Experts of a small language model: 144 xIELU neurons an expert, a variant of SOAP for the experts.
Below are experts of layer 7 (counted from 0) of a mixture-of-experts language model. Rows are named router (the router's row for the expert), up (a neuron's input weights, with its number), down (a neuron's output weights, with its number) and show model dimensions 0-191. Each number is 500 + 40 x the weight over its row's rms, rounded and kept within 0 to 999. Numbers have three digits each.
Before each expert's rows: a language model's description of what the expert responds to. This comes from a sample of Wikipedia text that the model never trained on.

# expert 31
What it handles: Ordinary nouns after the, a or his, such as film, album, site, town, role, term, often followed by of.
router:535601453525481494501555567488439485556451433529563487466494549546513497456432563561534560441437530504479496468479494490562512500487528514522530424445523466524503494483588486566473505465465537578533531523515489499385540459475457499468476510474504479528469504511559493485497514539499488516510593462510502479504501491421475546437487481518520479480518519564448486491461502510470528579466546553456501532533473547484454509498506507574482487524612421423460553573513496517511478494455502472517481525509465497502479450445495461446493454483507579502479469403417551535470506428534502555
up2:513464518506603456533532482491508494522522467510544488405510458512526465527433547457532547418513519596465442472540474545504462514483520560515489518485480485492550517471508528499482508479610525511502490490498555450524460508463477537500532441413520502511530563494459453520452446512461541460525454480508550442442537479458517430434504551429487504472487512457443552415444427480491458504496513502442500498522523513481523498568541542478459566505475563535515476559583465472489564529462517502559432513578582458565505537527553516453522508531477495555511414511501521470470547509528574537
down2:442522487474502484586511426490554406478562486532535517465520534570481570529499495516468494509545484475417510404521515542572530424472521538527493552455482525482514542490439469472483496452536491469497440446520514493498493621461496490597495423435556449555438486516531562459476543495479478468517466507481472444516513408470543467557552519490516505470493466476551490496584460451553534442523514533495541511547537457444418507528538524502539536510474507498573509504463534525455397500483533559514549498517469520540450496461576492528492444461455508461546536515508547478506491505522482501
up3:561460467484533534424514486460491566496466524587569492418536502509494545427493583570472483488449473549463447542467540459533448484493535489532504549470448526508547518501555552519475514490440483522492480383551454513487528466517442567509542450548419508451505536567545498512486525503506515496460571467508500522514449450558543442521564570554502628448482508523521487493536542516538538498480522546491575495468517527457454485489538495459551416537542471489454506524497466517451461532479462473497462490448460497462436554465422484476475468537446492544481477490514512445472558508466526475
down3:496499552465527510543450493550542523533430556423493477443525467412516435527519457467492475549579504453449577441528499541455580528483510445414486513444506525505458559532494493477478580535458525501485495538458579468475463537464473528491523551541542461530536453485452467480481509480468438543516556463450479489584571514478447504498453459461465470570471420542511495513458586449444539536554465470504528521488506541486505526477515516558480578447584549524449453495532458478459528468518529513506478555469480485577486498455538463512467527554564512524444472535557521486497501534531479463
up4:423508520506483412518512420524507456525481486498441502491492496489459462547519536555508518534505475485506516440484447561534570505587535467479526492538523479476484573461618496502516500541486488527461511541521505481405495432468446483520487539495529542526490472515469555564492496477478482482467487543578504533505518562485491463437533517525522565530567431561488446512509461503549488470473502512488480552510408482509500516471571401568440443486588518424511472450523463519502505545523483492565462546499458553470471504466614476539518449548539558526481491452561507498549431430520500511
down4:503387440493515573475474506534515472397536546573479527457498488513490559439478451491553435555482549474503492506517577470457487488548442471512470495490528550498478442504487465501559509555429467502467514515485466476585521469509529499464503511477531518481534464476490488494496537573502453398535457481380502419449473426470476493592567501572507435449472517511560489512463492476542493481421513495509497469442455530486504450503463539476452517477533503468554483510504602456497548506472447511553569514531520498492488467545407497504432533501518511488518469470508525508493414536457486471
up5:452538473485464554549595535535464493484434427493498511500463532529529582510521517512482557458494503497565510520472606531561542498496496575476467587519524450423479527444529543445508434514476545522552438511476419496442607579508482502470532472486529510481461436511536482495520519571445476549485501504474540562478516517458490606479522491488522423535587514521524489515547470472539506478454400518504506459525474569533461501589562518512591513442508469522435533447531483505500494486496503501492429512472521467497474475453517474522538446525522511517514477482492536490482458456462550486
down5:500502483489470487492519440480502520517556412459544464541486486482528526529521452523509499460555474511430543428503461468500498487491511522517452511549524495485446475474394495494423503420562535559457486489603467449606485501575515494557585499478560510536544502566541512490504508523453484533514547466507556498548513456515444438544510490547539480547441541529564570471522535432462485505507521471449537460510566513537483515471478460492505440470445529476448603518536553457478490452520486593472582520498528517559486535516501525541539534476494490494545582475446512523439506474505563444
up6:561471588530499440507475444483429465561520475427501587488475545475465505533449549515555449499454511469460489487533438500468532558502517461458589545458535528512487472463501483440507444538493488493502505490487494511448556468438496481465544437511504552497497512497495415516508567516523561486476507480598487477523571530510515513388494523458462488499563482426526448499551513452562414507513537460597525533402520432530486444521514549427515524483467447434489506507543533441511478549512497508484452551496497458497542578491533523476472435539445501515510491491483510469474575466530530521
down6:494549504503530487523518429492622472482493489505473528490474535538492480552472477557456550518464540476446504470513455443532449514537531429569489442515442508457506492520655470505467502525527514524475477533497540514404522532511612493525531478568593502533418555491454480516498469562413481479499477508484544535491518526467455519473524518512566522577520463501509521473471491466527470444480463477502542526519519445514550495509485485536504504536479498448497483439469477541483509564562482535631477440490461567479496516492457488503512512520484525522468506459459388531546565475474564523
up7:492605544566488560511567513495506516502476500451493524506472485412514514512492604538479523566489497448474524398491502453580541512565414479462561464493517503489508490534485508532524516457546474545444516507505564580433465461446442519486431513392435528452478531485470460502506513564478493533473536487501481447456561503503477484478507547498506557506457528541528470487489418565492469561537457473501546522475515531465513521506462558472529504535505439440425544510460449511498529535592487509535496603550517516494521467507484560520470503537472498534505469471497506539453535503569569571
down7:489462550572439517463467496517432520460555505530479513526528494496510484505434513466586491530579481444533404471551527520462503533494584550430506522503472454525513557481475469502465559513488577474550488488549498528568526504481544548515479488548464494450529506490499598417455424496555439567548428393431545498528560528573502505453541543447457553500488495484476465520532516512492536523496529523456488446537480496531555437457490532518553555485500546511483521425568487398466532477477487491450573495460487531557488462497498518535528541483501500520495531440505477504439478524567487506
up8:490462474561427478488472478489476526515441442550433525506501585557516547510480493539569485500447546534521568501500512473533498494494538513462572455514533446422557468528447497448505542574495484487493473497443398467411441433504473521536581453473489475413521471473533479517541526520510468515498544540499502481509462465505535547487517459510561511515512503513508428506463424469493520521486500456478448451511540515483557563533507485489475495485521534546549574475531498467478557508601482508518443479449435460592432422549504519430477484527469513511451484513533522485576450472580449552
down8:517463586499565557478500546495422553497485476513539526551546517510562470516558461574509483536525504587528524564516461459469488517415440496540524484474492522414513483499441479480444499482529483470499515509474453489490472552475493499501552527498532521488460460523503444543525473510471532449471423497474528465488443518529509537523518505464478507511565541444508579451499553426653498461483585478532533453531505466482463515507512537494449433496453528502579487462477518508512571468537470507555467446513495538456452481558482477517421530490477460517527422533540530493550640485481475517
up9:534495478454519507468522564535528555532512525476527526493503502470484464473526496483505437530505562465477479529461512513552490513503471454517642542508532548530574574509511515501528502460563554487440461516543543527460471400459462546545493480493503501493489438587499535502504524450471469479526527507528482421545531518524497524510521526498529490445581446612481520542531526505523467588509514438542483495523467510454418455585453487537473531487438505528482485432505467496490469437531537480508425464531472467458516532490488534443486532563438512565409453538473537517554573537504419444
down9:467540533542516480523517523435518560516481565550433531459454483541534540507575509484524573528487580479521557469540566487468497500518492463471466482493479416455438511519511554523446490515513507455502464496509529460427489503437507486520560470511515563511464515478509456443466442466576503526531540525521475499551488457477527485481457532544581530478492434572486510583528505510554500425502523529462622483532530525522510538519477514517505529522412564513554497481531389526457468529557562501496467584526500523525518480479489475456569519412577509509490482499475481495494461479500635502
up10:454499436530423539576506543464512484522502556448571457518508468505513482496446547535431587448496515476475511510496614561505527531471521569545535538440523533438521520545521494533548521454517458561479443513511464480528524526500481435460545433528501482545579511502554521434490482476516422477481534520533479489537526505536451504505396508477523484482536569569494438515499434448524459501575569512526531577546519458499523437547540415471509481509506538526534485527464465540484542495478541541455509545504526531432466487468514540496508479520485486477425411505532464560498438442495491560
down10:529524488472470482497520422489469510582498500490497525470446526506419541499529575468550529465472476482547516500490485499506452483476488543439479489497522508471499494515511495555497553541426466514565477588461541428503558471438428511574571514440428595495555521488537473469466488550596506541520449458453503514538514495448474532564492462491471567410493579487496483474486509520560498525554471474502486585454437514474459520435510463453423537511517506579524478511499523457486473492494442495509544456523489485456527560479530509546496487490528494526445474537457536575493431461533556386
up11:507497463507452545477568448508550572548503517520491520480503530482445541521463418514464430521461582426534515486550542475466468486460471479551508533498521537442533564574557513476602510481498515499479484499517560474543510475417500512515434564466428451515488528495532510538563501506454459516521495579435572493599504460529490543525559500536512564537483473515458476516489556459524568480478486449460434505464465514496482496436537442496514556491511507404447517496464498537462573524518495525536396528495472461533539567479485483487494558589517509475499460516466533434565493499494510434
down11:505465500540526563470423566530534435505490497480503509482496535451511554468476466510518505481536475506518399479493514545501462444489490504552544473474545408553474510461500484521569387528550501485499578463508529563450467581511468521518457428506454488474440480538534535477493520574499484434524469468466502531515520595513542597513492499545429513513548449498510546448526476490471527455548503591452471445502517452543505515548561505492455482479564509541572398494508438451417474431500443499511517484445475524473502516505515459506473490435484485446488512555467459469482439510440478463
up12:487597529484536476498501514499474455448503499508565407445499491498523563442460529488485492445442564405478487492490505523485479532449497501438515494485494509524488550466590504477585536516483534489517470472496461501460539523602468501484437494452537486500464481495431529487568498450440460486587543539511502502564518529514457544499493562448502513468505546579433539466481478490525464465499507517518521497533493594554522456560530516517522501494492472628550466484484531495457508473539585437464538502550466496468525393521542469432515517535476502523509490419518536485421523456516417523
down12:400479483452481528471452457550507563459486498439492517552525428452490468465508447483469459443436453397469521564522585499523449470498429504508571498516460492561518518471581497509537515465537562491453521441454544485502504517492510589471477457510501554485512476441490487593463585465435464477498503530527500492467536551401493547503473483540465505487482517526377472493523489446403510535476505433486523507462535484463521484563468458423465560531556508535415589480513516515513486512540557486461503521515503511540487489547541490431491512508499500525533502511480515511465557478478539491
up13:568519492475540509498513559575432498477512549500563445531515455435498501406557532517524569501553559498537510430518549460539477491515524514467485492536487421468513538506455579530525509462547449575529519502506527567530549530450523498586461539536441498453453476538431519558475473441417606510483547554512465493502473506513464495502510501471512536493433473443419462492541560547465418574498501557480518570524501507497473523470485399574438478526551432504519471552535473546538503533514532505557514479464522486534483478435488501487492443479483496467556505440454473487510515496483520515
down13:517516482512548553503469480507435446457531528498443425475513530455476430482467505506514445502524494494554503490526469488504528505462536561470458452459493464481471486475482513469463541439581474508533557528545570487549513537498543475525517548469466582499459472422499551514448527456473555525530509542460571512523573497536543504460473530514554461471494504453463469505456493527499474412518456540506476490527439476547518551453463471555423487594519561503476544478418481523527485513412486541576524490590471524475605488450514513506475484500490535439476457434594415523422519443479505504
up14:511430465439539528469549489512509532544507434531499434473494507474546501466459515481430518567446525571444506482487461519499465495532527485466481551430520550500478509555477553466521498444486499519419509488535532583456476503556550536529556572519401540512511532448435532483522504471479552506516516460525514505570450443526542500485538507472519495571503537501460559508413487464558499451485440506476494538491497588536471504484475533437501528504555455459471465525566490504421505424444540499475438530546464531490542460548495446566504454430480496534518589414568483495530547438457489506
down14:559503540496510476444486502505475521439512458554481461459489530482511538463559498536420505491480526517445483501483457526481538483604444563495452565564565522524493476482515520461505576409507518502470483546537521513547445507540510474472435501497491545431435435473502492507471467473497595431514452523520501456458470472497467520444599516522512563494521547509492528493502552483534551480486592500484488530480469550519509544563521515458521531505479429483472494423524523526564451447407497461521507516485479464531480470486438528456488454503564432454458515589538477377499561460557485488
up15:537558501423516463521486529504564399521477561540488501402486524425562540550513576521487622469524463494556471486526477535512516503514527520521518508567515493480481484508469464498504508497462458492567536518540535482467491443517493504471509515502524471468501507569469548503435515522551503525526443512511541470539409488433465526485519489480452453501468520500516504434596432539467508483519498510562525441547513514510469566493483464449503502492550453396524447519549436462513490492539500473614516487475440595443514505497509444471474474515426517442542577517560463551504465567506539507
down15:495492483513503520512487486457492554528471530418526506513423505398485478390475490530527557550498546500469467522444507548503500502435509449507504563475495508464515473523549477577470469497470517486473527540487524531475527457453514491533460523549493489550465546537637573482479562481477463545520468500541463541508478532479560484452589415556458470490441570464527386508509482538473435520523472458591488544491506519473548464489474514600516462401504521452491461516440504477512522534589446542512537520495444508507509455485488529537495460456479530442527569503540534516472476486458531483
up16:452462441527509525473462461551510438586535458481502495514480503515449517507468526544524409463523531489459489500496501531495516564460483500503475526538480497494539524485415524599492456428497455487461561478492528497461478487449452492511483472467498468504522526495428450501480551538467572513518550490534447518449537361544519563577513489535517457542542457502603555564589494520512514581479496505517529484570484487484434455480542545484456506541583534505518430511505478469524484533591515577489497452510501552532502431529489541502503545504429498525503561495438575432510499531529523471
down16:520481459495461490548532530544473468589460427519476448519452487520538434562509433480481511454603491482522523460505490446508464406474485500456474532468426494453544544487452481500515570532510507563465522449558508545542469549431489489557493471512500508478516477481478431510565495518499428489536481443502476479551504496480475590556524567509573558509475415554523578414465515558488543452501543545531484450467528524446445506520424560524557489497466619457528468529510530485438536451485540502535502489499497537449490443436486449546509500490514454514488528499505479537554494484477537528
up17:546453471457466445483558517478456495490473528407536476449492533558515426493478499550532578536507431477491553462480438468453478461594521427481520466491434561543464582503557455488512528476473454488500543547515548520549479504521593504513475454488544446500438515388437491482448465483519504496588590512479512507487506545508474510476474387488509448510492474548488450513461494493436494446497484513464444425523536470552529507501494490512534494521491529471502535534500558537504471471476448449444505525459473498488619522486489484435487536463544533473465467537552487535537536458496574523
down17:486489486542458472534585545542496530481503487492579468436470434552501582536530448542556437481521526524475544478441471458576547448507493472502494537521434548551510450566491524484582479500437512515469476512493457464452431496462471489535429485514594383525541433527427501446465488438486454498538539425503494596528543526507507469524516442574466451547503460518495522523514523446455534491509481533462514559445539517496543476461491549466523522532511455501463537490513481444456547522522484494517443498493495471472513509498566457475520523507524522483457451555601510533493516475556407504
up18:497521459491434517513514462495551563562577509496563526484489590511498469508570548456460462506477443463557475569527550459511366506532515490533483535498528506452406463500508489433428541506455483422462506437478535426498520554487448604533553464507529529551367495504468403461494500489491468502498528510579492464478548538527530547529514462476556496459536495479490437505501498497505485495498503519514515501500459457472542554451466493485525527497450486461495560479438426499527484459488519462446528525566508487500450480438534506491533486448496522470486549445446528537454512424479488459
down18:451473435516467525458525568526467509580505548422441536374505448530558527483493544523505555505470559504535485515493499419485516488506531472530507470534528516473500478530491527475550466475492557515511456428521560445547498502507495451544446468474539438482474541512400537524500475520491506578522471518520579517533498548466527511487472499567545499519499557526500504508508469491508442504476516501459521482469521485419458479467500551514550445538495495530489481463492545562546410509491514552425476576507508394521546580521552581475597561512513475551606528506510464479491460437501485469
up19:511413542516515457428504500567449436548504511460496471438562527494456548512583547582491526579432578532545511507461481491512479512461534502487545442447494484539532515468528521512436545505524556546432532534496546516506481456480502357485511464474568546544522547498478562542530510477504557512496538503540523507517572508516494540521489497496505450492480568460545502491448498477492562504482462514500446479506492534516454434527551511411479499482473530586518492574385500531491417451473523531444538501485473486404527471416518529450485508527495508490547451464502547500515468486494516457
down19:546499538493533554502596506440498562488434538465459534536509502504535453501522450564506500498486567521533500520543508464539581477507491479554505469510463536463497442460557495484458515462466444483512547534443484507432490546549594542476494487463472578481417528472447426525510553532500608507549433503475458549504501568482583548497512477434529529533471524469469512469520451490559483522545526492489503545498499440525498491504531497539448409491512525391522543448437462545505433447526546535508470486442459472462554470494398475437517549458475442486508482495530444500517503552525496507
up20:507544468484507469512431455446454490483542494410456596503432519483547509494427490520541479432517508466437526545477521461588505460525545451511564491459466543464550468501461456484531604484548523553449526464470399525503481489517499490483466517511508527489545478497495608503541504463522466508434490456498489566505440426549473427552447506482525529495478558487514529583533474537448489472533520567522542574490523497515453536518516526544449508528510441528509542473553492617480541621529450493529493536512514474492525458532519588456472537516532512488477480456481504527523469486531503503
down20:481508445528458541473521502459409554464466517425484542549511482494492489476475537546510507503500493514554537574518486491560576465488472547484499468505516491506589477480510417534489484541377526522515539486516518447405454486512506603595487515463544481510418463478469497561482549516511478518442525494471562530555491542486507434519485434516455443478458542534520519489494488455493475471430478458535429469453483514439485417488415472443538504534499503495504451511484495465518516490513463487505477563541553548501451538504524450480503461481420605419491452530545512486486447438538466525
up21:509483529553475563410565476487475511414448505528493521470478517450534495510432471502455514491572561542472507523484426557496492477490515483527512476562484471449412490501548520545495460452492556547523443528525545435516567491466462449499494534519465608538542489554446542490497476486458494514479497472543522446527519471463422454443535487573547503550478403497534511537474508570557546493444391526454466497594504470490504516480504454505488460487561467588458538585579499513523560475463511520520493519529466536539529436524465483519442525523485547516478473524539479478538534515539465533
down21:473532537533477474554585547479510542471433432468525514512458482467455418571535443529470482553501529488498525456476548542483538471479499435515492468513504489479489526536493520502505513495529508519494525480539496435510490521506430465508566516495508498504439471459481536435428435440522513511549463567508558449480423495555469532476572520590480568567533420506589515446563539466472507531576557546419542499490490461547504499421451502469495465485516541567488483511469477514459481454507477438423495439409534474462559421495515460492580535490477482459501522480485455494566462477534524466
up22:515547493500523453462420439520505476479524504590448482489589465471537448525547480515507509424484530525565418472503498497505547539517488461578514527533487537432609553434528467501526510484512411510449441533549488530538533544533561508480514476515450524457438520499485576465527513557444462455512500544585482500493505430550497488452533470492529550503565519460540546442577488478461495450492509455574499507544484433537452454513474580542527504534481509501485500434465453514566513553477532511518475553518533498508497420429508486458556508481516543479469535483460584466457512541443491510
down22:471503557553442446494547464497565611455489463514514518505458412471455516490508486520489474517570430574497429477517494472569496385504406513503502492487457511490512503495485513518561484514440499545575498472433460489507485479502465497492567509497521485520542490455510531462577501504457464540528548502482459490441504477514484465540481451559535511592466541527537538430501413510420441479564512496525505454515520424487458523416515433508481480531496491453470567500482533552457493481425492456532525459501475449436508492464513459475557570540450559544491555509535500487455469489556560499
up23:551455492551466475533536531539476521503564554569520469472540512538530545426385421561539519511491473468505457561565535484498521468405432487473579494484523532522506554513484477479494472569450494577453467492485495495527423517478477527517532560571423497503506541557511462474506508519490542470493447490494505488549494510525524493553499497480530477584410538464536483480486515512487483483550494481467522499494544527469517453503424534494495525500520492481568457547555622478559490436467481558480456517448518489441593470489452492494449572516494463431519493466484444468532483558495411469
down23:550524427488530552433521480425545442439486547569538503422536542564497497493456617494519424502420491518536541568524545525458494508487481506456540516522542443441526495545458518442488576469528435532592461454463531569522489476499554485478527502492450477484624481522479531491461534556447537507494499506494477495487488495504483525487524474480467546509525483545481453481447540542524511562470540452478535509494412520529470465457502493493477529478485437431475547548534532515520472424499470511470523503470428485506508530527509443450524526509484512471572525493531589532576554504546442435
up24:509554496531516499489501512537426485481450514471516458596479539520452441497515531485441517493483525481392471508524506510592499448563467525486545539503514572478498458501463535545510496467560521573519567424509480468516523511431442561493489559458463569432478478470497558524511478520497525488475517487545509473534515517529471462536391470485470521520421489450558482520472501464544489491468457513479550503465434498455471556548519486553479473423477491479458551548562399492471537528516506531500473491572478598511476521415546559608514476542471537439512508496494483451528551508444543530
down24:536503451515461418462403449524487470488529496466560503523503488510449494489532474517475484463496535475501518514450466460441554439497515529494501532546481420482483574545494500485480407499593521467588522461504504474562548509415459513616545438489561473518487531543505541536505527552469468493514530491497540456512542481515492493525495559508483528521515518476585445534473455549445495499516547486491573478500543461499558482483543498552484557532476498486498490575574614559478561543522466536552564464447568503524560501500483476464455435495465523496459570469475452480515447546546566487
up25:470558525533449503500510508506507464492441478539577408497542496540498410446498449492540465508483501566503531498493515411529518576511523501498545564524445499458436571474491423521525502524480499476499500514462564512468490516507500517540542559576498469502505587533491452605455465553528501508459489428474482507461485453491498579511494575439465531536499494494517550462525462519471485551484447516553504473494519436515480493488542443497553602503446456502465550534488491438523502432496564542517501469447528569529541479513560451414555502545482522544560465489502487597454435478514517556
down25:530509502476505498540469464488526517458402476562496490579527563530472541504525485469510526441488544582428569469512520486512517545488467484527522541428463489438598492504453499455451425500487540509477489516487538565483538565588547542486469454610505480463509542564435475557490476497539532465502534444502543492521492549568534530549538556540528553481540460452515525438473581548546551489467483496467512515505473409511494473530573517436495499491436448459567473477497475510538536455486470480537524431478475523495519475529533446458521583519443539438503514503492455523516428557535490478
up26:531532491479482563566523524521480579548465488486404513509485569523485441478475553509460435466511554484487504556473487436493521584532537458510498543552522529513545436501553449542543434468479440487492559479497472456504594487472518515448465473441500517534492476531574465481522504480503473505524497531519447473525446501472510423457496558556475490576532526517475431444442457571425469458514555558463476457463503506460443461525557524536539465472480513457470488503525534510482533493471468440543519508581524488542542542530520504440472585479553587510421533579432459449492478520531507526
down26:499494484464529473453521435528510427476508503490496545475516501554546537501489515467490486528508481519484461571463501455473495536545518470586508506488484534591483418490510530513472522467552461552526496564495567499544463499528539506457461531555510559481444474462515398443458504582491488538552488504534526513501573503518557503482550534507438462537483496494434548589449477555460511535469544467502478548432388562495458569472509459461503509551417466438579506470476533503543500513488458484564489454487466450462466488557435476428462496535550595447487518534498506505439457487478541565
up27:468456476486493441498532513620496444478511457461509467465477507555528510496516553455480489510461473475481532504447466515458483452466484549475453523517519523470450521535516529542559556400533513445482488373531535475487387464485550444489457594519470460505505545497500475527479491517549418451514609509479549486471481537492425463487502420546515529523418506494458475536500569527443476475445522466478450559418525485451552466480493519513531498539525453472492510596553522496443430488494502496498525491469556476485488539485478535500541478492475516543451442482534475483582430478446507506
down27:477570485495448510581473458406533466463472566494476497477529445471496517478452498525497515536483529434452540452490536498507534507540472528522473465476513526411474528491504502550476510447472383501481504466497480567540383453525525469557458531503504470488458477488490464531448493502495529444562497527536535521422537468521427439500542502480521441519561510521522498412475522428455535524436507452529510505475556479586486456455548475517519586508472452547483497567468504581555493515392412492450515510509498517483487478475524485528534542529528471438442464457516504539556451478512428482
up28:400477537521523468501457553475525445523413511491555523463456436512515496459457468491481486519466541502438397513473475464499455510525559500554534483474496457515460567525539508505536536394542566500496513506440548493472497501468464473482564403476474516588454516509505525452555522490503542522433514595535607454484473481518516530519464480509498547632523484566414537469467502494442507542480522531487496486542509573560500484474527422484487508519496519529497529517559477538549484530542451473473525478462481531517493505452462543508483439598469528498502491540498504485544481408536518516
down28:386521490490552490484567560511468565448471536524513501529490430577565490490529491562544519481465491511497407472525434548581512518381512427469493526478506498529477453502493525471460525502445440523528420555464464493405548531488473554410448532469473494534482510443474536461503542492591516488471470527473499514553516478553451488520546430503493581511541459455459502475430515530504509419513472530536482454486490496455531490548502537438476528518494518504504500467461477519527467444401444525550514499506527447484486483458487495507559549499458509450496547522528512572506522567557477521
up29:396459503522491420498495528538463477497546459496402497517529445583510509528486586466545506499549526481411497625504474482511537490519513445481556474587487541489540474488531508538462468541496503540529442480442459498554463480488516488582464487516526514579473449447470525477607425445571488544526514469512518538583462470480466527537461485532532483592553494500419477465562533511482485525495495492479464479554455547527535499530499539529534493495525465478550550472467520521492443461467536494498496505551535555502528542548544459532472531479500534546494485439436482541526565510456487571
down29:486451459462436512503460496532398471469546429457472460471448494527547465488454484463555510454535412575523495485495514422469521601482483468497519497514472441477507576532509435560478543487451492601500503483472452472598482542492490466534516478558515567477582503520507458501494465546501437473506503481547478505501462452458499461559548567462512516497524518563476484449499579505494551512518452495563499504513456531510514436605559503536442490448509533541543518527439473466485518471457475532432514448478561456542517439426478503543470559521514512498521462518525525508426499544475530553
up30:414499567572444466486506471546448486481481544561473464424550502560495486541503476546485564455546564547514492514494476527474494527524488418535477577529556463535458519545420497506479466431494487497452512500518464585514470487520525463461505519485538452511547556571494488548549436552509523477480530502480524530436482535495573462522451501529495492472507492500500447439483471516414545507498541502451559524541499481471519493438439419535460500502439562494494499528526514488488483536499531529498513619495537492502557480529546463396459454492551516465602505450419529435462474531489562515
down30:530474543494441543418470559518469568530496475543531535527450537498483489528518456503569484466479513508491484446518466541502464458501492464470532539518561510545509498503489442533550475465613506484490481451558499523517524434531480488429534513540558493560575512466596531524534485491533477583507521442479502474442376510474451547582463503533509501511461580534550515560532567532566489503457490557416608506505453454520565517423484501528465447498500467487483504482507474468526510552477545520449510502494447543478471457436536489438490512463549540483522515427476513501505534488441528572
up31:503558452498504444574499493478514561446513545519459497455481533550524446495491516492515494464471584502485498440496452523564558479535471488526585477485568487486444498469558525466526517437443475463585518497490568493464476570509549556509536572485442538491534515568491471542404553626533474408505484511552546556521530527526468484403469532525460504513520507415473513493503429514497469486501464502522543452505503487603517481568537569533489462538507521477528443513497527535475523456465555528524479513520474480478512417459440480465556519537498488507425542482489539462544506536479462455
down31:504502432423555510503437506519496541453545510430441498481500507489491546448499511480415472493416486468535526531465505491478462497508442545511491424520518522464505503502521433490506493597507448557446490545409449480532512519436489515446484499486504477479469442528524424558439569530514502484467546486543520521544520622549484525400530462474529458407490468461537483527485475548465487524547472455488461451470394521547555527542543506497473492512546518488561534542525437479544492545523570494422455490520599431503501527508539543499494542519465516533473499536516545509515490563528539479
up32:530561557517540452525511469457538493552576460485492468445464587488534482507454518479475455517522512489509441508475490510516548493496456523512417489539375504493441483553586511458487493545461591448496493439486494537461524450534436528517565540551546516452526487552461503471481479518543468482561604532552501456545458470455453481468498496491523534499486496547452527560516518497504488517487493507427625510523541484480494518507458447581482496449502509553456495483597580531500478524483507518466492480470521491463504501450582566520525598507478483463540510467436459555496484504505518581
down32:499454459463535462491483452449464441458457540512440482503541512454488495457472478427495528444455433548476486622496507482482517462491474483541459491554402486493518546475511526429558433480604453434496536523564500446512519531518514563510541531511445530464476578530578541496542479511510549513524504557570489502467633470478553448529503525470529439485466492499505487536428470528553498540494483489498443451473491520479493477505500532534496508465523528481503470491521378455464491498505596528518509516477547520450475490472498545510490501504455495431580446508478578555566495460521506505
up33:514490507498514483495509441482525509507508512382532522444485454551505456474465484485538480498557520530491443477482439477517500548490578511487527463480505480501490513531537526542508484467524416505423464480448511552562508540511445505487457485524535387498508497476531522541513569537495469479446489502573495449452525558526492549516509421483437488557488528456464501519626533469477491546509532525517476543415493453496512468497573467477522492455469532533448488534446538478366502494483508500426521540523547545515516421473546524389482509449544583511456509458535480573471435522474506569
down33:480454451520519498487503533515514392534514456457534533599456531516482445519573524510492448484487443478483441509489525459450540431544460490498518536477490496441448540477478592491521543472528495464507512390482543459531538497441460462510511558486472493518516525490436505512532496513424529515437553468538474459477561453533495465561480406478448541529513494536505515514542450552588576540541545490472547600538556497465425527490557480429564515529477543548426492552532499549417535499474564490462486492487450550552483479520520503505473453546491538448505552526535520483480517496487533464
up34:524483464508489481439488532534490470515540532556492561478519470517570408508528478458467479495467455452526482406466441493458515580504529476451473464533510511485509515519487488495514510480432513481494507419590432495443578488416437483451466499557564490494509526513491487485429534492498495402461509504504476487482546491503392466486513558455547496557468449429471456438511434467512538481526489525585454515556541426456486474446471443495433462449499548501545495498504410481552588462492495529515426471485498429450522458487487524557482513494454472500489526484568532500467557478450528522
down34:513464469545440442510439495541520504476473459512453515475454533527499525474496570555550498510526500493587485482583520407541488603506569471507463500464494522416520548557511506439538543472525446488524514564525510553492533449467462530447502494485523605485569497470559501462543447461504523533490448491471515569577551464449456463515551510417510462568511485537426463557506399550534551518502542548492557505568523515538490536475507569507442489443545460500509511473454543495517516527502504483500496468461519458488557501554516472490504441533494458508535453435516481595508481545549517514
up35:517544453526502556512532469472462463488537475511549558526448510493529491508479479452465506454522464471471546452506489483505511481443405459504559511543544430412527517542570497525533478537471459504528433442538468549491507454515494540474536516537458498553437518489471594475482558539538454493464493547498519467520444490467527497548557527493533539508507486469488488521521504455541481477430541510504560556446461454517458574511449557545481448481574465405594507533539506543439427508523524502525508580496459540485442567526478515449551432543489533554510559459445453499570488431431515453
down35:492532476531528418452503453531560516483469530407553495507471599477505495520476456467478515500505538462495530476459489434416444533474491467519513486443524493450502510475621503517548484457541518502497560525494502533547607499591459554453503440523516572500466570495495538456458531540478494476509512546500547529478480486479516463456390509596429528502466475488451466481438464487477482503486474476525531515414503519493508520496484451519485554565562438507472519437515472489566512530478418535417511475493488478520530437462444555461468468463507507478495557464446443457541536539459455512
up36:406540547509514490527490501487438494484591486492507518471491504441481508561476510453473486556532529429599481555545554580605503498537522472489507539521513570528581540503573473493480466503549467519419494516526477478477472477539507462487547472490474471495587506445573494520500523506503484552517575518520432592453580503416474452504496486515472510484492486480491537492490478523492458490436529426490582449510537549500468491446503508502486526527571478488520544504452481497514459422468521453529477528518500432497512527459546521502543483561439359526499435520445469479552450502510484489
down36:426543518545484569422487455472480560518513462511532493520552458443475529522411465452477474411454540469559487514596508518502488591457460523514481522557564573529494485601450470566508517498478511506473470540539469511557469452483474438471473486445445504498515486428464517522505538569469549493492441490486476462485529557490530525527583558414585562443496464479464521497469457455536463465483494537449530527489534560511504492488533481517474442460533421574541478538518506551524518441479517503424507446533467526517498545535557433538529547531519528523486459480540477528490492490519546471
up37:514536485434494503427448529534547492469472451530496500440529551595561489472550467492417492533518505583471504521513527489476544464553508540514531478511516537501522444538498382521436388453472494520493481458517544517599454562515523475482526462497495522497491506420508444495468450473558452486514534512575439510493481493439465418496449487455488511477490483513482517460472518514491434526547496455475422490515544535516472532491448545517549497446504476536545486591508513520462598511536519556500547477542537458507500538562567426548555568505490523445543582486515536489455499534483541484
down37:471545473540427503486462547453495487475489510430542554533447484526531560512483531490581556457525532573546484516575492431499493535497521564513519486492515507498423549575547527560554475484518527497569459514523594455451512490460437494530461514502478506448528478504407514484442452493524525447473526490554551518538450453444461530559468494560551492513520585482486516480498512504433429503434507561495547511543488581477465463599504546484497543472493445518562479500494561478454559522460460534490520524533457559519487459479509450462493511444503544504495482574417548517421492458478463519